Below are experts of layer 3 (counted from 0) of a mixture-of-experts language model. Rows are named router (the router's row for the expert), gate (a neuron's input weights, with its number), up (a neuron's input weights, with its number), down (a neuron's output weights, with its number) and show model dimensions 0-127. Each number is 500 + 25 x the weight over its row's rms, rounded and kept within 0 to 999. Numbers have three digits each.
After each expert's rows: "mostly gets" lists some tokens that are sent to it at least half of the time; "raises" lists some tokens whose logits its average output raises strongly, later layers aside. This comes from a sample of Wikipedia text that the model never trained on.

# expert 1
router:539492507500512499499492551499506493465457529491454468515528505536521517536524524497499485521491521480518489458491554512477471465495494494479520556501465490485510504524474495486439490496513463503491511515493484531512503456508493459467519439458557509431480496516512472506491537543477476471460511482492525542462534494492513511501500492486505504511484525505522484549518513519490499442532
gate1:466494512489433501532462533504499502503554485505550527498549495503559472539481453502435485520538506506447516526482483510518538536490510529469541485487496509455529505500507510474546536526521530484458494477483468500502511503525507458509525526546478498475495530521525490488517518501451483488517484513552498454516493524491485478483509479488505484519511519493498530557527510486488501516516
up1:504483533499478522489475559499450508520509494531510488521515481495526479518505488517483477501496505485476494527528492542500495503464486493495516512475465463524494480505489519485525503544461488462510525491478471457488538483505531517513523520516479521479474495538466504491508550494489481469501491531549530472456528514490511485453498528498541494514475478503452517541512492497478467517526
down1:500523484514483501476495516492516505493479540515488502494516498523446510522554482530512517456496475514511490495504510446518449452414515475513485495484436495503510457515457520488503511468483496533534524499445544487464485534472477507465496493510542530519499471538528522485544464523537508532489524514478503506511555495482487562488507493463489500500513498494508502506509512543505482516490
gate2:519526480461507544518509549499529472498503527474493479487506488500487527481522480532500491490474543497483508500510479518477516526485450528526510530496474529491504510543498520485479506520500505503523445488462455474514472522538501507527547525467545513525556529514475580505529526478513545530464499486488466512485499525481550494502496488484512478524485510507521501543553506521467526487519
up2:521495525471517527491509534501523479498489541434463500517497510487495500502500448499492478465490520507510524499471488517538511523488449528541473508462485490497505503530499491467471498507489495502524444511501478485511485514522474516532539480480558488539545505511508507507519518496513537505498495478502491522448536504501545495445459515527518483496503497504533499528531497571453528498530
down2:492485498523536567542547478489495515532468491502479513523475539509459473502476477468514516503483518509511584486493490491470505498514486486546462500466513546479482477480472501469495521517466504509480512520436516474491524481507496481500576516523473527551524534449519485472503525530511536484523528533549555474534497525497488474512501496526508503497489517520511469503488496492496483506513
gate3:447527464498526506499495485560481493504480524501524515475481523534502538488539471521453475483502489486505459509469512516453489487492440460526465495556491530509472508516500500514536522488527485460503542498487530538500522523501460478510544440493525523497475505486478486450490477486474512467474454488510541509484539461475504480527479509508497482492465478492483481531494516457527518490534
up3:515481509451470465489531473548444519506496486507510494463529514514541495502509505497487492493532547473508471487448490441488483500536489465487501544496544492496500521507520470486465510493523500471507490521528513489519480491492460500498513499479516573488499468492526527497479508503547529493482505506480531488514518492477521524494462472471510547496444528430499474499494497494518481484530
down3:471471478518480524537454499486493462463519448529489496472475513479506491496506507502541521474501479515504519513519505474470488493502485493502491468538489509534499496534480471490499483479510498494493479462535517504475475534523480469468498482499476501499486483461528495530540480487478538497492489508493497464457466525468536508564519493471488490481486503506465496512538553487525433475507
gate4:467546481513512540512504510505478475494487575475487479502513529477531493496539463520441568485502519535497482470447528491518478507512507449509515508489499508476464483504480500518531464491482539460508534487495492478522512467523502515517504454504502521478481570539477525490496468508472517520519482497508507562462514509468523510489508476524511456500466497537541507486496560494490528543532
up4:473542437502503496536476551496492501442487521443487518549504510511538501497488523471487541457500512459481493457509539469456488464524488503465502508503499523517523498530504508492485488508483481510518501451506490527517491473511525482487499475499546555466513514487474547531489461456473530499480529513457528535489485508511491514518534500499454503512491521543522470453514529533492531522518
down4:499469455510506531462534528495545455528456538486451461528518521490468500505500500501502491505560482486496487514496477459428529506520487499499442491521483513510511535468509525494532532527516493532499459461524505544465491497489483460503461541520516490543504449481518470499461463522425548533477493533485486436474526505509454519540493488480515515499510528536542476529483493524498498510498
gate5:515516451488463493503540490510490483481527508505548513504484456518475557516510508474489465527473523492523506537540478503479505500517504510449528445456486465470480512467464546464485497501489475485520503463478496468545492539522498491514495503516513492492515505555512507497514490536492490518497501548512507497445522494472505538475431522518477560498529476447511522538504523500526479495483
up5:481502523479518510516484473543506493495526507520469499489483511423541481473451493493520516488523484503513524463487498522501450498462491492537524524549507509515516528503557487507533550520447534548511526505538518576448498492462506512502538522514500494536509506460506458526497454437526528484530509494508477496529473492509504532496549472466490489504492528561450463446467471500504495473507
down5:514513479525476507487502499499448510485518502466489495484520468494529462514514459485497501525440466499511519519503528511513498491588504509490549530502469484478488497473459511471474514489522485490465496506479464518474497537546507508481482482497469505499535499510489508525482500532498513548477491520497465530494530473463516523485505491508470496498536472471519539507497511539490512471495
mostly gets: "5 ", ") ", "4 ", "2 ", "9 ", "3 "
raises: "(", "and ", "of "

# expert 0
router:505518514457490471494488505501493514450531467512523506487515467505518509482509472533480506507541463469459500497522515495527514465557539510515513503509525534467444525508486516506490488522496517500506502522484501529510538494520555459496499493482498525444500499474511466542471521487505483537506548511531511535500501484504484490487540502487520522494514508489474478537515497520495517507527
gate35:483494508474475474501541490517482505497515514525491466476509483519547560496458488533501528519506506475508544485514477450473521519528481516496504453550533489492500479477517484458484509530518463552514509502505454523482496503532479504460519504513540500484497544539541473485496510486504482508488523568491515491521463506494511504546485480489505522497487488536505527508541533526490467511482
up35:527532482517523503525500517472525475509494453492482527520473527508456503501532515494481464482483518552502473510468502552526514440489511448500480547469437510491508520509480528548517480479517516462458495550536522479508517487475514442556466490510469502510479441489474521501492473535491534470473483433519480521482547503474504487494514525512517468455517521466494471494491464485490504516510
down35:481496508458467522491497506471497499474527536489482492550489543532549512533474508503475474478521490538502519512540485492516474467487489508516491565489496513515528496530474486521505507481484525477481522486513491513459496514479512525533531482502550511469494469493483467521523522497494529510504480476525519522474541478489507520491516507513507506452484517522552475490531458510524488550564
gate36:510485502513512488506506499503523456488532490489467487496497492542506524509467437441485530514534536466511495481521494486460507515448471495491477497533494462471464516500508531501470543512476473501492473489512495492504515489507496490551515479482499448477453508516535453523522488505491481529488499500466508420505477484488468532469509534546533485507521512466536513508515522500501496496526
up36:499508471494496542514511466460489522543491465503496512513477520502534476491485508546507523508496452451500497530467488524559508504544548505496491499508520525490499517509481497492454482488507509491499495512482511506503491522522524511500497514500517511493490469512495494483495467515538494445485481542515521570494527508499540521512522489520456477481512512494517533531472456454522485518501
down36:519504481503494525514480515482480503521536449498498514493496512487557486474483511571478498501470469480516518481492474473554491522560497507521462504467516581506536555500432514473489499542520533461514479495494546538502495514515502487475479508509472517496514454474461531520494492501544499474521513524525529587472522473504508491535511475491462498490551497516508512523472516495487462509488
gate37:523485505496503478516507520502482525457506502440468509497506521516500483492482471540517540507489490464480512428547549511506460517494502524521516482502477501546484498528495508514489493511471533466506493562474505519475474551468474493501451478499505529478530502450478486507511517541463501498521520508525471550529526481531491500510527551481509496509522504501472488527487467430484493475551
up37:467527502489510500478482469507523492499522499579523495499486478481496536477545492483514464523487498493498485535483488522479487522502509482494488512489517490476537495459497480493475517501532465553474508441512530477502560452522542531476560521469520498523476505543509465470466494484527514507492490476504512449455479507441517491490486441485493509506509506511520502466505533561491501524486
down37:524431533542509519480540456477568489478472499518504507511508488499489502501518472455478528540478543494533496469513535518478500497493485529525532487493498488515490473489505513507503525557445517470450537518470487527522502511490488491497481502474507527475522452541472476506518498491500452543536463508523518467471493496517471485514542503474543530513482503498522514508555504440494504468528
gate38:474517535491481513482509539468491483511518506498519510488469470493496519526482510480518493487549526475500528457487500482464502427514526505499503506513534531518477527498475530454515498480456470494525522514510499517555532470549509592524544498484485519492552522538470523519517481494544510548521487455459517487528494487491528476492480495531520500538487520523502498529533514531488550500493
up38:481508493491518475532442467480521493506504481517523484469530528535522433489481490515478490532547523532483477506505464476557518518435479480470545531501475540482501482521537466478556494496506495482481465542495531467517494503492507505454480521527495493532457510493500479459478509504483472536504498528499523532476487492486486517540519463484536545460463505503511488478473486465507478457487
down38:510467503514499504544498512491516511457493485475468515468507504531536478482505517468486542519449519511485497506465480494468494506436507464545511471498507528456524499480505522503497492489484469504500507537530525495528517531509522482474524488481447514542506506553496554498476513530476511460468464536489476456500473515474498496504539493490498499483513498536487460468540487537529553522556
gate39:474493509508481550492532486489490570473488464446499454422472499504476532508506512547527554470511512500511479504505524514488470525484511511470488527480555491493469491509493512466499445497503492489528511509486496550531492475555482527481483464519511494511475475516489475498485468504520527487469471498513498492510533481525518487500505517504483477487525488519485438486499503505447450512563
up39:482478491495504480522423521505484535502460495462419485510498523509513536536504501486491460452483439501487520539504480505484529505519522505495463503518486490502485483533472543509517495497520499513472491467510485551479504450513509501501443477494459514507494502514460500486540439482483535467437522522487510514496523498486508505461500536474516482499522465486494480524487484539429470469477
down39:493453463484501539505476469502517417528545495512476482549524506483482489505477520516516517480508489471475475506533499474529475519524508509452460483529523480488465489492491496503496495469487451482499507471511515508467472490505486478532509524510473502464515507491515497494502454445458467508502521488526519529538457483439458507497498507499509526550509527495492495478502486550487489433475
mostly gets: "back", "present", "head", "Val", "War", "high"
raises: ". ", "ing ", ", ", "s ", ".", "-"

# expert 2
router:556466441519524474479491539487508573503522488489473501495491505526559510541501459500508517548462456500487526470499530507519526487486482511476525520550490481474540512535512495494473491528532487494470539516518456500551460485463514503514467494481526488454475520532472502484494526506519507485496493500496443528498472489510508502498503527522522475511512508474508509495532507490515493458501
gate1:512494490530517472540518532477484520472494442428474475523489494478522487489504478551525494487479494468475526489489487508520515528499485510499472508531513518502523481501481515489505530497531508538518492488489516499553495480518484447495452498493543569466523545536511509511506475504481500490532446517471508503518487463506523489491488525466521527508564495471508519476516497491549517505479
up1:480474500496444490463495501502490515537529514519478483486479530513517534508479505474472517488525511470511490503515520506489509476530486476506536513478528514533471475497471475526484463485478497447508533465547496499444507518464515528508504511494492493537527500503504514489500493492509499512486501475529477542508497509505544521457520482510481484468485516513525461472459464513457534490505
down1:479472506506482484507477504494511493474494530480466477474509496547478491488472482542551484471485441519517514498525535450514528550476488526465509465495459489519505474505502512537529536498539492556502458468514467517502476496518538475495526480497514558457541496478485495486500496473511498472528512494542470519490520479519496494500494497490516532532552486518479521522498447525498493515507
gate2:496481473544486466475468497487479532518457488488457508536503484514513512520478469537526501481494511530532498443500501521517539500500495485491522591505473547486481520498497484474492516510511496505526522516482479456525528513503504541505512514502529527466452493483555510507517511466532507508467503518481511527531474492523502517499512482488504503513480477468482496470463479518494488481464
up2:490489481519487480517508538473518544482468477439488502546521534526472522501468442543504523565486527521524478470509522512553442503543428467479479484504464529484485480502524526481482481501520489492515501485499502480525512531523479519498492488455490519502501510506523488489488443492495491502481505517516513526498483480499543553491466497486455470511484498486522456483481454525550472522466
down2:496511539528489446517491522543488481526486514514500528512532496505464490498529489491479490458514507505538528482470493496486478501509528510524502510537470482508555532536448499507482517532488479494504491518498483521520544503482511478539519522511520543541464537496534486518507516556474497537519523481465440491470489493509499505485480506487550508524468510521493505550537490458482451521495
gate3:524494509514500559516510536492488517503500502491512492504521480465464532513499472503499437499532432520517491516538474483479515488550526543487500523502540507498476523512482516483503517477509532501506498484464519493497497512505564467454500526490460495498541505516500503497507503520475519506500469523504507533457474522500500489525478502523525467479519493506539480521527536505484507481485
up3:491517506483495485548542482508504478504514476465494518513461497551469517525493507523499495504476507528468479497548488534516488486506499515477483529473486502504527507525517488523479482497522492518542554471506497462522513522458493532504512504519480500500457518487543551516483465517482510502507494541523515507485493493524510535509518493492507512514506491512523461501500487451512506487504
down3:564544485480521503505493513555508509514483495512466496491500546521452503543528522478490538484524482516537489543494525471467485541541472490497506566501498481512491501509506509518513469557479517485487491442508531511493500489446477515532517525487492503439491507526492478481502495479508466538487513530514496475479479490487514474520499472539525494519488574567474488474484489496531517500437
gate4:525492480514501505525477478531498512493499496477463502507529534488516480497507478480538525482464511527488532484507535485477484493486502460476518533498455544491486462518512494536495509488480502509518484504526520489536475516495508528526475471542493517509447478527503496481526494501492504510476497429515495489501452483484508519562549489496517552543503543500449507524508482468495485520531
up4:472488528564507486527491488520516536493506498496479503497472511519503563509478515493526466499488493471492527496515546499495464438486484511502481553499471487515492459528535507519487540473506503494511519496525498519530471511451474497481488499489485505493504503531499491466523516505479466478460482431482474533476512479530504485491554534521469500540480520475462493530503482486538511488519
down4:503514533475531556470519496469511506489517510490524496466536505504463498478493533550461496497495493535498479466513485457529522499426510530514484481530516476487488512486512527488496501545492485491501451491523464491510553509499498484566525527525472471516483474513522510521482479507492504479473484577505522543486503519483524467473504478539497534478496486540537489529470464542464472543491
gate5:476498522489502512526472481475504499464490451491502501481519498532515500510519498536505550604509519470500486557511501513423484526507486506521500515512467493471481520466491477503530500481448468539477514515520502534471533492513482492476476539525531481445522428485455511480459518502504485496479493490489462494559520513477549501495533495446526507518517503489495469486482512509501522512532
up5:464461509502441523537509485487498517523519477483465487457512521479502505488496529509511536531559509500494507497485512513475520541463465488494488554519478495475516525460499525498496528477452438504475514461506488490486554487533509509479498533508515517551486503482490533503491490516497435476483510512494461539531514493518523500515529526453526508529579496455501493493445525529476519490509
down5:511498498542493493515495544508537523481493505490497516502494534526463533492527501495521502470520511509478474502501495467460518492544473510490475515465470494524440519496497536531505502522483459499484534549541498518483506512511523494533464510509524530492498525508476518443497511507466497493516511497476494423454542519488514499516529472509510480437497516507452526531483555459505512504489
mostly gets: ". ", "a ", "). ", "an ", "\n\n", "\". "
raises: "| ", "==", "As ", "In ", "The ", "== "

# expert 7
router:500486517483496491476504506478512471488483530536503463495570476486482523490510517478503512513497507562466485469506512520503509525493525502540561544475482480483494512514487525499507503518461459504497527502477508487502548527545526495510505490452512501451527484513546487471480505478498460493529505468534505503533448517474532489453533516509545490489541532487455471497485435480475506522533
gate0:461463443492501512489489474516505508485509482517518522526502473478520497493508515504559485501510498546506497521477506526477549495523508534450433474501492491479454529482503490496436497486546505496485491522541534454546502501540465484475515509501544501465512465497521493495523515508484473476556520524512537581513562483528535492499474492456485499497525526473539567457524475488537463491521
up0:541503543511491479479513489485494505504504520482473500485491537503484491503494483527488511489523505468528512484504542493498468466475498503502504553498484490502550511483449484500510453534511498498503522469471495544469530501445520511481519485506459538514476495496494483492506482495551525528488499482495498487535393478461461529493498481570497483484514520522463508556487533538478517510476
down0:529492521516513456503474473532533483463497469514478473456506474521504451504484484458510498543516479492487490475497517505474487505503496552458513504509492526500562514503537497476506484539483538451482558514530505532508489522489484528457539500512506508453465484514468558535482483477507534471525512504478456514530484497500479543502503509465508506482493528506468500533526492492503535522470
gate1:525474490527505513515476516534490486506492467484535558525560481527492492469486508483456514510462497473505493495538475528520498543484506519487503476508525492484492490488498454485502475493491500485536499494476515534484520516505454466485495436527485519502488495501524522484567506492539531457513469510539499475505509507478472512552504483540465492497513499517496513507522517506507514494459
up1:528475482479485509475468493516529547515525448497466523495463486523483534535460525491497497445494495492530494522516471520501490484524506519495545488460489521480460467484529477484495531522524500457513491473472505511501567492488512489497513489500512475498519526509478486452517502496510501479496501500487498457501512535497518503464514519498481460511488488467469543487506499489491515532488
down1:496522505540515517474482493514480455482479451510446516479512467490510483481467471484479508514533501495471510511470497523479460469454485496466474477503549450509556528483497450523501518470530570496535469508510473494480512502508483508540514517462447531465464573484479530484490569525515490508474503531506508469521520491513455492506480512484526484493493490522498518474517482461500521452522
gate2:543501506528508523487538513503519520484463491469518488529446522469492455511487502477508469450496459511548483524498457503552511522517529465516483532479503483536414505476511510493516501496444499522479549488479494513489484446509540528464497519520508482482468485477463520452504484487482490529502532520503492508489513491528496540484533497503545507523494505512499510488477477421522502478453
up2:523489495519512515466538477486520543465507503490518486507468517515500478482468480479559481460459510508537488532518472477531482551482461502506477511502499501523492523515491494473508474480444492523493473476499482513518472460495522527473473501516501529500477483508501496472488512513504493505525538517522532534499478529476547525472527492474524516468471502478493519502497459456507522456523
down2:490492538508496466461514469518474513485514481511544518489515507503466464531482510521524521494488489480495521515487550519473467491506514509465515533500483505497496514516525495549471493517521506481521480478524483510506478518487504468524495449508499510481499465543505487492478513484490506516476563485528481491489475506507505487460489523512538455503485513514519452493490481547531484472546
gate3:502520493481505479476452454495502477483572530557514522458504510501506487479472481490488539486537502473489496512527488500456525528502506480507496479463508470482420492478538463493493523537493536491470489479529465508525559509500492519512521481517500518468518514455540515486477540435487496444499493495477501489519499448552477470496499495500534461514522527516477501480525477519509496510489
up3:515507505482501464473439459511496472499517529565541531503517503480483491461470490495485536459519509476469515524546492505479475555517497480509481476483499477480441467514557468520477505548477510519509481496508496513528516487532492547532543500512506520463494519481519511529504555483474520461471506480503489495502494499545476473504508483519526470515523490498484537513531478485481508533499
down3:454472491523508521483515540492458515528479470491455513491486490480495485517492467473539445485466490502497515470525497494480513498509513475514480506521520470549530471544475489489480532497496502540503516518513514475481497514535505507495467514501511526496520504494463492489510443513528523498512510487534507453495520493481495506480516504492520525467503487478505495513491510545496515444516
gate4:515470517470487438497508499521479495495527504444480509466502520518461541541483492527477421530474473505528493491503457509513475485489541489469426483526441464443466502525507475521521490499491530447489508504546512496541506484483504506488490505438495491499525466521529524497510535485512460533509488505534497509505504500496500528497493536500492510476467439473534513471469528533472495523473
up4:512472537475481419512497475540509510488522526458510461503511511486496508570497474488487475511497489542497527483485479497528474534508563502422460474527472502479470496483516486530516490498503503446506484497530503507519525480534535478509485484467454490529531471516487481494511529533526489501507494505537502473476524525508515540536489504466510514465486480476481485456462525544492535526462
down4:479519503489516437523460495492524540511533486491488536501530507513505471478514531509496494459506515486469544483494508524510493500495482519516463537486500493515467471481512466490486553500482492508490560499474504461483490494491470506510468543481548492530500531480502490455516489499496462556453522522451521470516510549499469527548485474537485458490475538441485465471512494460502500494514
mostly gets: "used ", "series ", "there ", "served ", "released ", "number "
raises: "in ", "(", "and ", "of ", "the ", "on "

# expert 6
router:523505522524520497486531520517520510505508495524476475462522464497506535498518503521501479546479469541497489492472508529518520498551520530552512503487444526498543524514473506474474487527483508499508511494464492503516526518521501444470496509479517506469503471511508498466497529503524487459483522495493448540509506533502529459475512526486491498482503527503478501523508479489497499502525
gate36:478494512507489509470508472474507508498457528500513560463537487469501493528474513462510536464475511452536493515544504501515506504503447523483560532515501501515505532489532491526535530472516482475515500517549470512500544538500505487502482506518482575496497463433478560474519468492509517479523511472444543447456539495511488488520496480507533532517459494491503482502481477511503478534496
up36:543530526514471461490457497486509521484479508478522524497473500495501534445473552480502486479466494522521483532475491479470503487532495485536488473503512500526495484474505497498500541461529476500498501520434489514511527541505530564516486457510452497468523498508504510492498465512482502513478462497498494497460525531441488518466487493481550489450555507494527536534504519528494466485520
down36:487527534500476512538510519531486509481534526495490479463511501485524545499517488529491488469511493480506473499515459470506532504471471553507558546474470491488463453491499482484442501548450463531488495467478479508481489436507494489503501473455518478504501494487529481500475522462541500463512491490487498488481538541506527508505482466451490507470463485519461511502502492485514502520526
gate37:533476492514466527554533507459496502515508490465512537505514464489506508497502533460513511497475486524491494484547512501492495466498456517484492511489490487514502508509506520508470520507492504514471515482491451457507510511490517498451483489519481512513507472512505456544500470471473462485466481504525527498461510505539475422551506487485552483500520523532479533525500512445497511456515
up37:518490504538447541560533506446476509512485493483501535513508488488506563526480529467509494465514487499484505498505497482507505484513470490480501509491490489526482525475495519488487482513479520525465526474450490466487534497503502531472464514503523531543504503526523455534482481440469476492482503477528525484505489490501496482527537481490537510535570531519498530518485495478493522463543
down37:477515495521467535560473475531469553459508525485525494503498474497502495500477503545503492454537474522516480509516469513529463522487515487504506486519527503516483514490555534511537496511497484477519491477488475508497478517550485494439530516501526514529509490475506506519527505490522507489490410537524490528466488467504489497540478469463478459505489532531458480539517515563494515499487
gate38:488500564484542474478494466512496493526502508511494481470476513497529494542495466468586472500544505525536492494546503550455520521426483496470482509519502493530512531494510506501484515445534441529509481506530462495460508494495498525522501472527509505531514513520538463499493498557471490462483503506521494452459451538502518449470537501534507442534522498481511524469476496498498500509450
up38:482534474486501519526522550483505491508480536483497529490522454525478507514501524531458503497477487486436480524463489471460453504507517509488516478474516476511483481516512502523500513501509499488509516485495517485518486500512487498512523524486475504486441474493498523499512513437503522514483528471437527518522541450474455561547512509478478498449513521473522505501533475524535529524540
down38:485529486496551520478508481543501477524448477523512479471548467515513500506476542511529472483530530510488510556470534472493460471505486473490570506495505507499514486482506541517504533485472479531508523492497508487527475499482474501499511488505546495470479517548533488451504480479490484479445504553503526428523501468542451493534499531517524490541532519492505475484459482492491496515509
gate39:504520512491530510502489543505508473479473501487515521516489517473484527523518549509499510473535479493507515492507525517512528491491512500493508444455551526562519520504467502469472500458530507499498508529490513459489557478520551506468504494476498527476540480533520486530517536509468477492513515483467517483519519523487485466499503501541532492476529521486474505516491503545479502514507
up39:498523463504482518515510466492509526468491504504471522500533495566507460509488499469483498541466477510504486512483505464442515522480486511543518563546489468489484483493506505544491514482486487479485496472487511514487474465491404508517488455503527452500506521473501516507495477508546526496505525507507477492520486529540523511513528502440448475526518479532515565516525508479538504493488
down39:517505504452503467504543515504541501478520502517473553504501492514466466535446491470447467485455515473477549492531502523461504486538498503493475446509507487507531497491497496520517491498490509503491495537471499499513508491476488472508481488513511464538480553527469497511501497510506497481512498503489553525563473488524495509483462485504509531486510528475480459499468500478505534513535
gate40:495508561535468506467535522485529468549474490528492500514534492475517534539526490466525477485494550478523551479473544515471537483514536474492459451495511481524490526478519433515524529510532480530504490490469492510500544518540494502507506482498501494502523454492513485457488501480482460530504491476507521496478471528519504503498496497480555461518477503476471453489459537485492494495504
up40:464474463502527525529503430499510521493557501482523523513505499493523501511517524523536501493498455496482455492486513492494488479497479529525507505510502488537515530494488498526494464519496537505508511520514492473522490520477471491488508516524515497484533518520543469574473493515507564547524489485496482523512560485509518527479487509521491529501495436526558556476536523492485502497499
down40:489449495521481494502507467506488487520568473522484462511491460484507509500526439516468505488516516492473500487511493546488496507486472493528528444431509497468516479495507521484470481511521464552533524492495498530529483482480544492463529488485509509490510521494513515501513475489473525460526507505518487492503544495497557522505454466474523510447535471555488507482516537524481474522516
mostly gets: "i", "e", "exp", "u", "a", "influ"
raises: "-", ".", ". ", "os", ", ", "et"

# expert 3
router:520533510512526498473499497472492528532473482516535459505510494511441549502510486488485511493457465535479460506523477533526509465536509515553515511517459450486457520502547508477512498556493493463492543509452477501507492535500547487490501527518523531507457500474499504468505499493507452531471513518516499506529488527482545504445544454494506501478497511507508489478518477446533508479538
gate28:499482484495462513516502523487518504500455500537501498459515500480514523532488534537530507461482504507508545433522533493499477538532480532484460471525521451493492475489517502491494483508497489504501528469510502511508497464516517500450491528515519483544477486512444486494528522547502543499475544511446535557488500468500465524475458522495515486485507484484475479522487517496501496504488
up28:480508557475513438513524509534505501493498520483460510506482515545470492437464565476482491514500501493489496570515492520469524494511503500488507512540521507505515523518482526535478533475494494475510486466526535485499482543513467486511487506480547461507501466499572492527493442506508501494491547504496479479472499508511491499548517540517491561480493534529551504525527498514513494505457
down28:480518509523474513520517539516498488530493512479445515539498438510486515549502472499530483474482497474438506502492502522517522527463517509477524501475529454483496485536487481524483525450485529495532490496483514454508476493481515497466512478485503495477490499483496487488519476524542499512546526496480493538503521504525489512494509527473489469493507512497489489471496516515462497521498
gate29:529543462524506494496514526525503478502495518502496514507440480523501451481495494487481497517478517512502483448530537494508486532514470473542523499564493560507497502509527511496554507484509504485490507504480495518502532506460512502483477465462507502536485513515511517479498475497515525525483507509490510535500479542499454508502499523530534510526460492477495484474516508514530492505456
up29:472483509489465531529479526532495494506494481481503535503466523478503501506499489489508495519443455480523521486534528518499536518517514506540487501474503494513474520507493494479505506542542491464459470506454533516480475494469496482501528492478549516496500480512568488509501481504512520484473523530469478527502510523479478491530528496567512537521475503502530465468496522508504504548494
down29:516539530504491495433481493495471509473507516494504496510530500498495459503489506508484518526499530511509517482511556512464475506508507517514514476497530481542504490484464511504490502468470503514495465534496470497452500505460533513479517501516491495488499509545527547510552534487522509484523486518487477452519450474516511515464495522559449515469493478520460453465506517523499513515487
gate30:507531503479512537540508563459515465531484484552525482463520455478501497492508522519521547528475472543500496470515473508483518488483479492506482476490492488493452482471497505448512522538551496496524522489512505490507439494557517467498489497476510542502520536496505498498517524517511502508487488492487470504516488489491502498465510459497500469503475530505489470479461487480543499478529
up30:512532515530514526570494562460521488502495496518488498494514476458494456504474511510493517505471500510494494473515473506485522454474501500527473468485496502468443475459473467434509489539538505503525508519489528511492450496534486486512458483479483524507484553478523494491525454497516469505472455491484493505554493490497519538473487460475457526504478530516473504474483475497536504482514
down30:507481489505466496512530464490463469511487489463500459466464473503476495468504499514509498481527468486510501531427515489501505520525468497549535476460494532490510449497485502534449512467447549508527525496451494474502544524534483522487476484478484491512488484468492545475495497519483457521472521516495473541488487464518475491478505485535513515502543486487506486514513509486477487558502
gate31:519524513482525489522503479522520503478534497510509493454463479494507541499530473503532468495483478521502479516481523541444515512485502499508498428503505482519497519477499533490497531489463498496506462498495492548529510534498481491494465471519516525486503459499504488520447490470491473501484465463442491457476461535499471459512518480503493497546531534572533517527512463522487493540492
up31:523473514502478491504515524518494522544539516506483510506551520501468478516466523535518493511496542507503516464485497420587495483502468515506515515482500515518471486487495509523474488487505491446510513532486522479486489489505502523493495488491492464523479547510492495465506491447497509500515487473502527434471509532502492484493490510476503508540491459392494545498488528467507489479499
down31:498522508504500529502528492486505516461515513531513487459517469444556563513532516526520522452501514475524493512484496531447556528492524517490500486509532502497516508507519497474518523465536509492495493520517509527531495488456491481504506479494489501491489512489486459503499476516451509524512523482489532457514500490507488478490474536509525485530516528501455525538526507492529484538518
gate32:525498505542479519486528467506489491522481467532487444498503539479521481503531505481510492539474504541470539530527492515498485443516510511487498490500519492488529500508485470492493509524472485501492519487505504489481522473453532515485459530519544521484503538435516539510468479469495540510429484475491461466489493495469497493519493489483576528510487516469502492511516485501475499488533
up32:491489481494480468527468487501530516519554521482488517507502476505488507495511531455489464485489520515502482517512480444483479527491513425471482559513474506534473496472452516539489471457490518511509456472452493512486481511501488534523492476498457474507518478523527504534447494501532510507485516483496535522499535482499522515467442479529481494489550505538515530509529508483513539506495
down32:481490514442507467488483553478529551520510507477525532486518477516487470508498471522529485508532485484529493510491512502522510529496490488521482521519505502514515508495479545489497484498533470485519514515542483513480493526502511523507508488456486514472490511521502469450512552527458464521461468460505488508509496453501463484486490475506476453517538487492476475492508471455478494498517
mostly gets: "-", "–", ").", "\", ", "; ", "197"
raises: "\n", "\n\n", "h", "|", "the ", "("